python train.py --n_layer=9 --n_experts=96 --experts_per_token=6 --activation="swiglu" --moe_layers=[3, 4, 5, 6, 7, 8] --balance_bias=false --router_bias=true --vocab_size=32126 --norm="rmsnorm" --norm_eps=1e-05 --lr=0.0084 --dataset="wikipedia_en"
Below are experts of layer 3 (counted from 0) of a mixture-of-experts language model. Rows are named router (the router's row for the expert), down (a neuron's output weights, with its number) and show model dimensions 0-63. Each number is 50 + 10 x the weight over its row's rms, rounded and kept within 0 to 99.
After each expert's rows: a language model's description of what the expert responds to. This comes from a sample of Wikipedia text that the model never trained on.

# expert 50
router:46 37 55 49 29 64 58 53 46 46 49 47 61 40 28 63 55 44 40 49 49 67 34 48 41 44 53 52 47 33 53 44 46 85 57 55 37 61 53 48 53 49 64 43 57 54 61 55 64 39 56 48 63 66 54 53 63 56 65 45 53 43 51 59
down0:33 67 50 41 47 33 37 46 42 65 49 74 50 36 56 35 36 37 59 68 34 50 65 61 41 60 51 44 53 52 58 43 46 60 55 48 42 47 50 17 37 60 40 52 48 54 60 74 47 49 68 81 52 35 47 43 61 36 31 38 41 65 46 56
down1:44 59 60 52 42 45 26 32 55 46 49 46 50 53 41 58 54 57 52 38 62 49 63 32 31 45 47 50 62 40 34 63 58 40 35 35 67 50 53 49 59 48 47 44 41 46 76 63 57 41 33 51 53 49 36 58 46 49 51 42 34 53 45 39
down2:67 38 46 49 46 52 50 48 54 45 67 23 57 48 46 53 60 55 27 38 57 36 39 34 56 62 49 52 39 55 40 71 64 48 45 50 50 52 43 35 24 64 46 47 58 71 25 49 64 61 58 48 54 47 43 53 62 48 54 63 44 39 42 41
down3:45 62 51 45 42 46 31 43 50 55 54 60 34 37 61 41 68 37 47 53 52 40 46 60 62 45 29 47 46 50 37 46 57 48 56 47 53 49 62 51 57 54 54 48 45 54 51 51 47 47 46 49 44 62 39 17 41 54 55 50 39 61 73 56
down4:60 41 47 61 63 55 51 45 47 63 59 60 48 34 37 56 73 43 42 48 48 46 65 48 46 42 50 46 56 34 36 61 46 25 69 73 45 56 46 52 29 51 51 44 39 49 47 51 61 53 54 42 58 67 42 47 48 56 65 49 37 52 40 46
down5:49 64 47 51 43 59 44 41 68 46 52 33 38 47 33 39 48 35 53 60 46 56 46 49 50 48 55 47 64 52 60 53 54 53 69 62 60 49 54 61 43 59 53 51 42 45 33 66 40 39 40 30 53 50 56 51 24 44 60 51 49 45 43 55
down6:35 41 46 58 38 34 47 47 54 56 36 53 49 53 57 54 38 46 55 59 39 34 47 36 47 30 55 55 47 28 32 61 71 41 35 50 35 36 41 55 52 32 58 44 63 55 65 44 49 47 57 50 52 55 46 60 56 48 54 62 65 51 57 32
down7:45 53 47 57 57 59 47 53 36 47 42 49 44 38 47 67 44 34 50 66 51 52 60 49 51 29 47 48 49 67 64 49 55 47 55 32 42 62 48 54 52 56 56 56 53 48 80 73 56 42 70 45 36 61 33 51 61 44 54 68 51 48 40 41
down8:68 52 53 51 41 72 71 49 46 52 61 27 45 59 56 39 55 56 49 40 46 56 43 51 33 60 45 51 52 25 36 55 48 54 71 45 58 56 49 48 55 44 47 50 48 55 36 47 40 48 55 37 51 48 38 49 46 60 48 44 60 39 38 29
down9:62 50 57 43 63 46 29 56 53 44 69 54 48 53 45 42 32 42 48 50 46 44 60 66 50 35 65 43 52 41 50 46 49 37 58 55 48 32 38 54 47 64 67 44 51 53 37 48 62 53 51 41 52 39 66 45 51 59 45 69 61 59 41 48
down10:59 54 66 43 55 46 48 55 31 50 61 51 52 50 50 56 49 41 57 53 59 70 64 42 56 44 57 35 78 41 37 44 52 68 56 52 46 50 57 52 23 45 50 48 63 51 62 55 56 42 60 30 49 66 48 33 60 54 47 44 50 54 44 57
down11:44 37 49 57 37 42 62 53 45 52 65 37 54 54 51 42 63 58 56 60 64 47 67 70 53 47 45 42 56 38 39 57 41 40 51 42 44 59 57 42 51 37 53 63 62 62 36 38 69 47 46 37 57 46 42 80 42 60 47 36 42 38 61 55
down12:48 56 44 55 60 47 77 54 38 46 62 54 82 40 55 38 52 53 47 33 55 73 44 27 55 67 64 54 53 41 49 60 60 59 37 59 55 64 50 48 39 22 51 56 29 43 31 55 63 45 39 46 72 34 56 55 54 60 59 54 52 38 59 60
down13:30 48 68 40 55 40 49 45 46 60 63 43 53 55 56 50 51 66 51 60 45 43 37 55 54 46 59 53 49 53 47 37 65 44 36 52 63 50 60 57 57 34 57 54 42 39 77 61 49 59 55 23 38 54 40 34 62 55 53 56 43 48 54 63
down14:60 69 46 56 32 55 55 58 49 28 29 43 42 69 63 51 35 63 38 59 34 57 58 58 55 42 38 53 39 56 61 45 51 47 35 55 52 49 67 56 44 49 53 23 45 43 69 56 55 47 50 51 51 39 40 50 59 49 51 46 50 63 57 36
down15:38 51 48 45 60 63 47 56 51 57 44 47 47 53 55 27 36 54 61 52 46 40 34 39 69 58 57 46 52 54 64 42 69 55 50 52 47 44 55 58 22 51 45 42 44 45 49 55 50 42 39 49 42 59 67 44 41 49 57 52 46 49 48 74
Description: Dashes inside tennis set scores like 6–4, plus common prose words such as not, was, to, fact, must, lack.

# expert 33
router:54 44 55 41 52 55 55 44 35 46 41 45 41 63 32 68 52 45 46 56 42 57 48 52 56 57 56 36 33 51 45 38 58 55 64 53 39 46 27 58 55 38 63 25 51 48 54 53 52 28 57 62 43 48 41 40 49 52 49 48 31 47 49 57
down0:29 48 48 41 66 55 29 56 50 64 64 59 45 37 44 42 52 42 30 64 48 51 64 64 63 39 35 62 45 61 42 42 34 38 66 52 57 45 57 38 46 59 59 61 46 53 46 42 48 61 65 54 47 53 51 49 54 48 43 53 46 38 51 62
down1:40 54 50 34 43 38 33 45 45 48 37 62 46 60 57 56 58 57 47 58 41 54 41 48 32 48 44 54 45 38 44 58 54 53 35 52 50 46 55 40 42 46 66 33 43 45 56 55 54 58 47 61 57 48 45 54 45 55 55 45 54 64 28 32
down2:56 64 34 56 46 40 59 53 55 46 58 51 33 38 46 54 59 56 49 39 58 66 30 45 39 48 50 63 46 55 66 76 46 49 47 35 48 52 54 35 59 63 52 38 39 37 41 49 53 43 60 47 49 50 47 66 54 38 54 65 62 40 51 39
down3:56 41 48 54 46 46 34 45 47 49 47 46 50 57 66 59 59 56 44 55 46 38 65 51 44 46 36 34 58 56 55 45 55 54 45 42 63 45 50 64 52 36 48 45 51 45 42 59 37 47 33 40 51 43 58 23 47 38 44 40 57 66 70 53
down4:60 43 48 50 49 34 42 47 49 55 58 56 49 67 34 46 57 37 37 67 67 50 53 32 48 40 53 55 43 44 51 44 54 49 59 66 66 71 56 44 45 42 51 47 63 57 43 54 45 53 48 44 61 62 58 52 55 35 49 28 45 45 38 35
down5:60 62 34 43 50 56 44 48 51 49 52 39 38 47 51 49 55 50 50 53 48 43 43 40 65 63 59 62 55 55 60 53 43 67 53 46 59 51 51 53 53 53 60 51 48 58 52 64 51 40 47 38 47 46 51 53 39 59 43 57 51 46 23 57
down6:51 50 63 47 61 49 47 56 55 53 60 54 46 50 56 44 59 49 56 49 38 33 58 48 59 46 46 42 37 43 39 55 38 43 47 46 52 46 39 47 46 51 51 46 60 50 76 53 45 45 48 61 53 48 45 44 63 54 48 59 72 37 47 42
down7:42 70 40 48 47 48 55 48 58 61 35 40 37 36 45 53 57 38 51 62 56 60 41 61 58 32 46 51 80 54 60 56 35 39 53 56 48 61 59 57 52 55 60 50 55 43 70 58 50 41 67 36 36 23 49 56 45 30 38 55 67 48 28 54
down8:54 56 58 36 61 59 46 45 49 45 70 59 59 65 39 44 40 43 59 47 41 56 36 58 21 38 52 55 63 38 51 46 63 45 43 34 63 41 37 48 53 46 47 46 57 63 61 80 38 46 59 61 46 57 53 50 45 54 58 55 43 29 50 39
down9:55 43 65 37 25 56 46 54 69 37 51 57 43 48 57 35 32 35 50 36 49 45 47 70 52 43 56 48 40 62 50 39 68 27 47 55 39 46 48 50 53 37 68 59 32 53 49 37 53 39 29 39 52 17 49 61 48 44 54 70 50 70 47 62
down10:60 74 55 63 44 53 50 44 55 56 48 40 41 57 53 45 51 60 37 49 45 60 52 45 40 41 49 42 67 44 58 43 62 55 50 53 46 44 57 39 49 49 51 53 51 67 63 28 42 54 58 38 44 56 71 43 51 62 30 54 46 46 58 65
down11:36 54 27 80 69 59 60 56 62 73 69 51 40 60 57 63 50 60 50 43 69 61 57 47 55 63 58 50 53 34 34 55 58 44 49 55 40 57 74 44 53 66 55 55 62 46 52 44 71 46 56 43 48 31 53 69 52 63 43 57 50 46 53 50
down12:49 45 47 56 70 52 55 56 36 48 44 57 60 57 41 47 60 64 42 64 43 46 61 64 46 40 63 55 43 47 48 45 50 54 61 68 44 65 40 58 33 46 30 42 42 43 40 47 47 58 54 35 48 37 66 41 63 58 50 55 57 47 67 49
down13:43 45 63 34 48 36 56 69 57 58 62 28 49 61 53 61 43 64 50 51 52 52 32 55 67 47 65 56 56 37 52 35 50 54 42 58 41 55 52 48 46 58 54 50 48 34 89 73 48 74 55 43 39 65 43 42 54 50 35 74 57 59 49 49
down14:47 59 55 44 45 55 47 59 47 40 41 40 42 59 40 55 47 53 34 54 42 54 66 42 71 56 68 27 35 31 51 42 47 38 56 38 50 41 49 41 44 38 61 37 36 60 81 63 62 53 57 42 54 63 45 32 44 46 52 57 29 48 57 33
down15:48 36 55 36 53 50 47 52 39 64 41 59 55 53 46 30 19 44 49 51 55 46 51 30 50 34 60 34 54 47 73 39 54 45 47 56 60 27 44 45 35 56 63 64 43 58 63 66 38 46 52 44 57 63 56 44 47 44 74 45 51 37 46 61
Description: Final syllables of foreign names and song titles, such as Neenu and Nunes, and single digits finishing years or table numbers.

# expert 56
router:61 40 31 48 52 53 45 38 52 64 45 27 59 54 45 52 42 43 45 51 59 59 70 38 52 65 49 43 44 54 37 36 54 45 34 58 45 54 58 52 37 39 74 55 65 73 46 54 55 41 29 43 53 51 41 38 58 41 50 54 42 51 44 51
down0:43 32 57 54 39 67 53 51 49 56 51 51 40 53 61 48 40 48 38 42 46 25 62 40 50 36 51 58 44 50 50 73 50 41 37 56 63 55 47 38 55 56 45 71 60 60 51 61 35 57 62 52 48 30 56 50 62 43 45 55 47 57 60 52
down1:55 57 53 56 40 32 30 42 48 48 33 55 53 43 52 48 31 40 50 29 42 58 56 44 45 52 44 58 43 41 54 50 46 58 39 66 41 53 65 48 71 53 65 45 48 45 66 67 65 52 35 48 55 65 58 64 37 43 47 56 50 58 41 53
down2:33 62 55 50 47 44 60 65 51 57 50 42 41 28 56 48 63 56 44 49 58 53 46 34 52 40 62 68 50 50 48 51 46 41 49 56 49 59 62 34 50 63 48 49 64 55 43 59 62 42 36 43 44 49 42 64 52 50 51 63 55 50 51 44
down3:47 58 68 50 52 59 54 52 48 56 68 53 49 63 57 59 67 38 43 34 49 35 49 51 66 48 52 59 52 40 49 48 44 66 52 45 66 59 50 46 52 38 50 40 51 42 58 63 47 45 42 39 56 34 42 32 52 36 54 39 52 54 69 37
down4:49 46 37 57 58 44 31 37 64 42 68 47 49 40 48 35 36 46 46 48 48 43 38 44 47 52 62 46 57 54 57 44 44 53 57 56 49 67 44 68 49 53 50 46 57 45 42 51 59 50 41 78 66 62 54 51 50 38 54 56 41 56 37 38
down5:52 66 46 50 51 60 52 55 53 46 45 61 44 51 35 56 58 52 43 43 63 66 25 36 60 58 58 75 56 46 36 56 44 72 62 38 58 45 40 60 53 65 48 61 53 39 40 41 45 38 58 46 51 45 43 51 23 54 59 42 64 35 37 58
down6:52 61 57 47 59 48 36 45 33 45 63 56 53 54 66 48 39 35 52 57 32 51 41 57 47 43 58 65 51 53 35 58 33 61 39 54 39 50 53 33 53 54 56 31 45 52 89 53 72 54 65 39 61 53 43 52 58 42 43 50 62 56 47 36
down7:26 47 31 56 41 56 49 49 52 46 49 60 44 35 54 47 45 49 66 59 42 41 44 45 41 31 66 37 54 58 48 66 46 59 46 60 37 36 37 50 62 56 54 57 53 55 63 60 41 38 63 37 46 36 62 57 46 46 36 40 49 51 27 60
down8:49 61 53 30 41 64 47 51 38 32 60 45 56 56 50 44 55 49 57 47 26 53 41 63 55 39 50 46 59 26 49 64 53 55 57 42 70 40 34 53 50 64 56 42 38 53 41 56 31 40 55 33 40 38 40 54 35 60 42 64 58 29 29 38
down9:59 46 42 33 55 48 50 58 56 38 58 42 46 63 35 36 48 55 45 32 52 58 55 48 55 51 60 32 51 36 65 24 65 36 57 53 42 54 52 54 55 48 51 48 47 48 53 63 67 42 30 44 36 42 70 62 37 53 34 64 48 49 45 60
down10:46 53 48 46 48 49 49 52 48 53 52 63 48 51 43 60 69 41 48 37 55 66 53 51 48 52 44 45 55 52 45 43 56 59 64 48 46 44 44 57 50 41 39 68 53 31 61 37 33 41 41 48 34 51 61 42 54 69 38 55 67 52 40 66
down11:35 59 27 69 54 41 61 61 48 50 61 42 44 56 43 49 67 64 44 74 55 45 66 51 45 51 58 46 36 51 46 53 53 32 36 46 57 44 42 54 31 45 57 52 37 36 74 65 78 57 70 52 46 47 42 58 48 49 43 54 54 47 56 39
down12:61 37 40 46 56 56 54 25 50 51 53 38 58 66 56 41 60 74 45 51 56 49 75 59 55 57 66 61 68 50 51 60 57 48 56 45 40 55 53 48 37 39 61 44 46 44 49 71 52 64 53 41 47 43 66 65 55 50 50 40 55 46 51 63
down13:41 52 53 37 64 33 38 32 60 41 47 57 43 50 58 54 47 68 44 40 38 56 57 69 60 51 52 46 51 48 58 57 57 53 37 41 59 57 44 42 43 44 55 45 37 60 73 62 48 62 38 41 44 59 47 36 57 46 47 49 52 64 54 54
down14:59 66 35 56 42 48 48 61 43 49 56 58 75 68 44 41 39 64 49 46 49 61 65 63 52 58 61 51 54 58 51 46 43 47 43 41 62 51 53 32 48 51 57 42 47 74 87 53 43 35 58 54 46 61 25 58 52 38 64 64 35 58 56 52
down15:45 44 50 37 37 54 54 60 40 50 46 60 40 47 41 50 40 58 62 59 60 32 52 55 51 45 53 39 35 60 63 57 61 50 34 56 48 50 46 59 39 54 64 40 42 41 44 59 58 55 49 24 66 44 44 43 52 46 59 46 63 39 58 66
Description: Word-internal pieces of surnames, place names and rare words, such as -ington, -ica, -aca, -bury, plus numbers in chart-position cells.

# expert 47
router:52 43 32 48 41 43 35 50 44 37 49 36 52 65 44 45 52 60 50 49 57 41 44 61 51 36 45 58 44 29 59 48 50 72 56 50 53 54 39 46 61 44 44 37 33 42 52 35 37 50 50 53 38 50 42 52 42 45 58 59 49 50 40 49
down0:41 28 39 51 47 45 26 55 41 52 53 58 57 30 58 44 56 48 35 65 53 41 56 56 70 58 53 50 46 44 58 53 40 42 55 60 51 51 53 27 44 61 47 58 69 64 55 46 61 42 51 68 58 44 45 39 56 33 54 42 50 53 47 31
down1:39 52 46 46 45 41 47 40 37 46 63 57 66 45 45 51 40 44 32 32 53 48 53 40 41 39 49 60 60 35 58 42 64 50 53 58 54 50 44 33 53 47 55 54 59 52 63 43 63 37 51 53 53 65 46 61 40 50 65 39 40 67 56 46
down2:50 51 51 60 55 46 48 61 44 59 52 41 41 45 63 45 53 55 57 32 53 49 40 38 34 41 57 58 52 67 53 51 65 51 44 57 65 52 56 30 44 70 63 56 52 53 17 45 56 48 42 63 48 57 42 63 37 56 49 48 48 67 56 36
down3:60 65 49 55 33 33 36 58 57 51 54 54 51 67 76 42 55 49 59 48 71 46 31 45 51 43 58 48 40 56 55 51 63 67 41 51 64 54 50 53 49 46 66 42 46 40 43 57 37 40 42 36 46 44 43 36 44 52 48 57 59 54 59 42
down4:39 47 46 60 54 38 35 54 56 51 37 47 45 54 42 39 54 43 67 69 56 47 43 53 44 45 44 47 42 61 58 36 52 42 50 49 48 56 63 51 46 29 41 61 52 39 47 52 49 51 61 34 52 68 61 44 37 62 59 43 51 42 45 55
down5:54 54 39 35 45 69 46 54 46 46 41 35 51 49 41 50 55 26 73 48 48 54 44 48 62 60 35 48 41 51 42 34 56 57 62 51 55 42 49 52 47 54 76 50 46 46 20 46 39 35 57 47 53 53 66 45 26 54 57 42 46 56 39 36
down6:52 58 54 53 53 48 48 56 41 48 39 60 50 58 51 51 52 57 68 62 35 45 58 59 23 45 60 39 41 55 44 22 47 48 45 52 28 53 44 49 58 36 45 45 62 54 57 45 49 58 47 47 56 57 56 64 60 43 51 47 56 53 40 69
down7:45 51 49 48 56 47 56 55 54 48 53 58 42 60 50 54 45 41 39 54 32 30 37 43 59 48 49 44 60 62 67 46 60 54 45 42 59 68 44 43 58 58 49 78 59 51 88 68 48 51 70 55 29 48 39 45 47 47 34 38 58 44 47 47
down8:67 63 44 48 42 60 65 58 42 42 53 46 59 63 47 44 46 69 45 62 48 47 37 46 44 47 44 47 53 50 44 59 38 52 57 35 64 50 51 48 44 60 40 55 53 57 53 52 46 39 51 33 45 45 41 54 50 44 57 52 67 37 35 36
down9:68 45 54 45 54 37 45 48 56 40 62 58 44 61 56 42 27 49 35 50 41 51 42 59 48 49 61 43 35 69 54 39 67 30 53 60 60 40 42 45 44 49 49 48 39 62 41 62 51 63 52 52 54 42 56 51 49 30 48 65 63 57 47 53
down10:43 53 51 57 42 48 66 39 41 38 53 40 37 44 53 57 51 46 55 39 65 64 55 42 45 52 64 54 56 31 43 56 45 48 58 43 40 54 58 44 53 50 64 58 67 62 54 51 36 48 52 33 50 52 57 35 63 34 50 51 32 70 55 52
down11:44 57 54 54 32 59 61 45 59 51 59 39 46 61 53 55 51 40 52 65 65 60 51 73 53 58 53 41 48 33 49 54 58 55 35 47 25 47 59 53 45 54 52 50 59 58 56 54 59 47 51 52 45 45 38 69 54 49 58 28 52 46 34 44
down12:50 47 40 53 77 39 46 47 52 41 47 48 64 46 35 45 48 42 36 56 43 59 56 35 44 48 64 45 64 44 53 63 42 41 54 56 43 56 52 42 35 54 26 60 46 46 53 47 56 55 55 41 57 56 47 53 46 57 59 47 49 47 65 54
down13:33 40 48 51 51 45 46 71 47 48 56 63 51 60 41 41 51 59 44 40 47 39 44 68 60 43 47 60 64 46 60 36 61 63 49 32 51 63 68 61 36 38 52 45 48 34 83 63 45 58 54 33 29 64 48 42 71 59 54 49 47 55 43 75
down14:37 38 40 51 54 49 32 71 45 36 46 44 37 63 54 26 35 74 50 33 41 46 64 57 49 31 53 51 40 60 62 75 56 49 40 68 39 45 55 45 50 57 49 30 41 51 74 66 44 55 55 66 44 47 53 45 45 57 55 45 45 48 68 64
down15:57 58 53 47 57 56 47 49 45 43 52 52 35 60 61 22 40 36 56 41 37 43 41 40 55 50 51 53 38 49 76 42 61 28 45 37 71 48 57 43 46 36 52 32 47 43 57 62 54 45 62 46 39 54 64 36 44 39 49 42 49 46 65 51
Description: Phrasal-verb particles and action verbs in running prose (out, up, down, join, make), plus prepositions like to, with, and commas.

# expert 35
router:60 56 41 28 51 51 47 31 44 37 29 40 44 54 42 51 62 55 57 36 55 31 42 72 38 61 58 67 64 39 50 69 65 56 45 59 55 49 33 52 56 47 61 48 40 42 54 56 52 39 71 27 48 60 61 50 44 54 54 43 38 42 45 50
down0:39 43 61 57 55 56 38 58 44 40 45 66 41 34 63 43 54 41 38 43 39 52 58 64 57 46 36 62 38 47 51 51 52 44 66 53 35 50 51 28 44 47 55 62 46 41 58 28 43 35 64 81 39 55 41 57 51 29 57 47 38 49 40 38
down1:68 44 41 43 40 44 43 49 47 46 48 49 50 54 46 57 37 47 37 47 57 56 63 25 37 52 40 48 58 40 54 47 56 43 34 49 57 50 61 46 58 44 50 34 49 57 86 53 51 56 57 40 54 53 47 53 54 51 45 51 24 66 53 49
down2:46 65 46 51 56 48 52 34 58 61 59 41 37 60 66 55 41 67 35 31 51 62 34 53 52 51 46 50 49 47 50 47 60 43 62 51 69 55 33 55 49 51 48 46 50 47 39 43 36 72 69 53 48 46 40 65 52 70 37 50 48 44 63 44
down3:57 63 42 56 41 43 40 43 43 58 55 56 50 59 70 40 41 57 43 59 52 44 41 55 52 30 33 38 48 48 53 41 44 61 23 57 67 46 43 49 53 52 44 50 54 36 48 46 22 47 44 41 67 41 47 31 35 50 66 47 48 41 62 57
down4:38 24 51 63 60 59 46 47 60 44 57 42 62 50 44 38 46 52 41 42 57 69 55 37 33 65 49 56 40 57 43 51 56 44 45 44 37 65 57 52 41 46 63 49 44 49 59 39 51 54 57 45 52 74 45 48 54 38 48 46 49 51 54 45
down5:48 64 33 52 49 66 63 46 50 55 46 44 40 64 60 50 46 41 59 40 72 44 54 64 72 53 52 48 32 55 46 51 44 50 52 34 45 49 42 61 44 46 39 34 38 66 47 43 39 48 62 41 56 50 50 52 36 54 53 41 42 50 56 70
down6:47 75 44 41 48 43 42 47 74 55 39 60 51 40 43 35 62 34 55 54 52 53 36 55 60 45 56 59 49 54 35 58 50 42 35 52 27 61 70 56 46 39 46 48 70 53 67 55 46 48 35 65 51 57 49 40 67 42 48 49 53 65 38 61
down7:49 53 47 43 61 57 47 43 36 67 56 43 45 49 66 65 45 32 44 55 53 44 71 45 51 35 46 43 70 59 54 63 34 59 59 60 64 68 32 50 44 58 62 51 44 47 74 46 53 56 60 50 67 38 53 44 49 49 48 61 73 32 44 36
down8:56 53 48 70 57 74 56 57 37 59 58 49 60 65 51 54 57 63 69 41 62 52 42 43 38 56 53 67 67 47 38 45 49 41 55 30 66 37 46 58 57 54 44 48 45 52 42 67 47 28 59 42 32 55 36 46 58 50 49 42 64 42 45 48
down9:54 61 61 47 54 45 61 37 66 35 51 43 43 42 44 43 39 64 48 62 60 56 54 50 50 46 49 40 67 55 62 51 65 30 73 58 55 51 48 40 50 49 50 49 44 53 40 52 59 54 57 50 46 36 55 47 57 27 74 61 77 58 70 50
down10:36 47 51 46 40 52 48 53 48 40 69 52 57 36 53 46 37 28 38 23 43 70 57 54 47 49 69 60 60 29 31 55 60 49 55 55 23 52 64 63 32 48 42 47 45 51 63 53 35 53 60 44 51 51 54 55 62 39 43 60 50 46 26 39
down11:47 46 39 55 52 58 48 52 37 58 56 66 32 61 42 45 60 52 48 33 51 46 48 47 54 66 38 44 31 46 41 74 47 49 41 48 40 41 57 46 54 54 69 39 58 44 63 56 59 42 57 48 53 57 67 54 56 52 46 46 59 51 49 44
down12:51 49 56 59 60 32 44 46 47 59 54 67 56 42 52 40 52 48 56 42 48 71 54 37 60 51 61 52 61 64 36 46 55 39 61 61 39 46 44 31 41 42 52 65 27 44 37 49 56 63 39 25 53 44 52 41 44 51 46 45 54 49 62 49
down13:30 47 54 40 60 42 43 68 50 64 66 42 56 53 50 55 47 54 38 27 50 40 46 59 57 51 55 43 63 57 45 54 57 50 52 47 56 54 39 56 54 66 36 56 51 66 66 53 55 56 48 42 49 52 46 50 52 68 53 59 34 63 44 54
down14:55 31 40 43 38 48 32 51 56 55 45 59 47 55 61 37 42 51 43 53 39 71 53 54 60 52 53 26 39 57 48 53 54 72 53 67 60 50 57 52 45 50 57 41 48 45 74 50 42 59 41 41 28 62 42 50 53 52 56 52 53 65 41 25
down15:55 45 50 33 49 56 41 51 36 73 39 57 37 54 43 47 28 30 48 64 47 37 49 39 59 52 63 32 54 48 62 47 51 29 43 57 43 57 62 44 53 43 54 43 38 56 51 63 32 41 55 44 64 65 62 39 54 40 61 64 48 34 41 56
Description: Final digits of years after 199 or 201, time nouns like day, night, summer, and mid-word pieces after hyphens, as D-ef-ensive.

# expert 31
router:47 54 26 32 38 46 42 55 65 45 58 46 64 54 55 48 59 72 35 60 69 50 36 51 56 61 43 39 37 39 56 41 39 68 34 63 53 35 45 39 39 34 54 21 32 48 49 33 54 55 44 38 46 55 52 38 40 55 50 32 32 51 49 45
down0:47 47 56 49 55 58 27 52 45 57 57 58 44 40 51 44 32 25 63 53 62 55 78 47 66 39 44 55 30 44 51 53 63 52 57 42 48 45 47 27 49 48 51 76 48 53 56 54 42 50 58 69 49 46 59 59 51 47 49 34 45 44 57 56
down1:23 66 52 52 52 38 42 38 47 55 28 53 62 42 48 46 47 51 38 31 61 48 56 43 44 43 52 43 60 28 55 67 59 58 33 60 42 62 48 41 63 50 59 51 39 53 81 67 58 45 44 46 44 56 32 55 42 38 67 36 53 56 44 58
down2:65 57 63 54 49 46 47 53 62 49 56 42 47 30 35 60 53 51 50 47 60 51 48 35 53 41 44 53 34 48 48 59 60 54 36 31 58 51 39 52 45 70 50 36 63 52 40 30 56 49 49 36 62 33 47 64 56 31 40 69 53 39 41 44
down3:67 53 50 37 65 64 26 44 63 38 49 41 39 64 59 53 57 50 51 57 49 54 49 68 59 51 44 47 48 45 43 47 65 71 60 32 62 55 56 57 59 53 56 50 60 54 50 62 26 58 52 31 41 53 56 37 37 17 52 54 47 70 60 48
down4:50 52 37 57 61 49 42 45 45 66 43 64 51 40 48 44 50 40 42 42 54 48 51 55 62 56 56 39 59 46 49 54 54 61 50 54 68 47 47 51 61 43 50 45 50 44 39 56 52 57 51 43 58 64 50 56 27 56 45 54 47 54 50 55
down5:48 62 51 49 44 66 51 53 50 37 59 43 39 48 54 52 37 30 41 46 63 62 34 50 50 59 40 71 46 58 46 40 56 61 57 48 47 52 50 68 57 54 55 44 41 44 32 50 45 36 50 25 66 58 44 49 29 38 59 48 58 48 44 51
down6:57 54 52 45 37 65 45 57 65 40 65 45 51 55 56 51 30 46 55 58 52 34 45 41 39 57 65 60 52 46 47 43 40 52 31 58 20 54 50 31 37 49 48 40 51 59 80 49 62 30 49 58 61 53 48 42 64 32 75 41 44 70 53 44
down7:37 29 55 57 47 62 51 45 47 59 59 46 55 31 52 48 55 17 35 62 50 33 63 50 45 39 45 50 64 50 53 59 48 54 44 38 47 53 43 56 58 54 54 50 41 56 71 52 50 53 64 46 40 49 61 48 46 55 59 48 72 49 38 54
down8:59 46 50 62 49 52 62 49 41 49 55 45 34 59 34 35 52 52 59 52 50 41 36 61 40 56 33 39 48 30 38 44 60 64 53 39 61 40 54 47 55 52 49 53 49 55 33 48 51 45 45 40 41 48 40 52 44 55 41 42 66 34 35 33
down9:63 47 42 46 55 46 41 54 58 31 51 57 42 51 31 39 30 41 45 44 55 64 49 53 59 40 64 24 57 60 53 51 61 33 67 58 62 43 36 39 44 56 48 37 45 42 42 38 68 51 41 56 38 32 69 62 57 52 29 73 69 47 51 30
down10:42 57 47 46 44 58 44 51 49 53 50 37 60 28 57 28 55 45 41 35 50 53 62 43 53 53 50 53 46 41 47 36 56 54 49 40 52 48 55 46 39 47 49 45 55 52 50 39 36 44 54 39 47 37 73 39 71 58 46 54 44 49 55 51
down11:60 52 50 67 51 50 45 47 56 36 68 59 38 57 36 61 48 61 55 72 47 43 52 61 37 67 39 45 57 40 46 40 53 45 34 41 43 53 66 59 61 48 64 58 61 38 41 57 41 55 41 39 48 41 52 63 55 51 56 47 69 56 46 38
down12:49 31 49 44 71 45 51 41 31 50 60 35 63 55 71 33 62 65 25 27 56 48 58 39 57 55 68 45 55 41 43 46 48 46 50 44 46 61 55 39 25 44 52 50 27 37 39 43 57 49 60 43 64 47 61 37 57 43 56 55 47 39 60 64
down13:30 31 55 44 65 45 54 64 50 52 57 46 40 59 52 58 52 70 52 54 40 58 35 55 57 52 55 42 62 55 52 34 54 55 62 48 51 46 65 49 60 50 62 59 47 38 90 56 47 55 52 25 39 51 43 36 66 68 65 53 57 51 49 46
down14:50 42 47 45 41 67 46 65 52 38 27 38 49 57 38 45 62 58 48 56 44 59 43 54 60 62 37 49 67 52 61 52 40 50 29 48 67 54 63 44 48 65 49 47 33 41 81 62 44 62 44 55 27 67 43 57 51 48 56 23 36 56 53 36
down15:57 54 45 38 45 65 46 59 37 46 35 43 32 49 56 42 39 36 55 48 40 42 64 26 63 47 48 51 41 36 53 38 71 53 48 52 53 50 42 51 54 47 72 31 50 35 63 38 54 44 50 49 64 44 64 54 48 50 75 57 54 46 59 65
Description: Subject pronouns he, it, they and forms like be, being, becoming, was after to, for or by, mostly in biographies.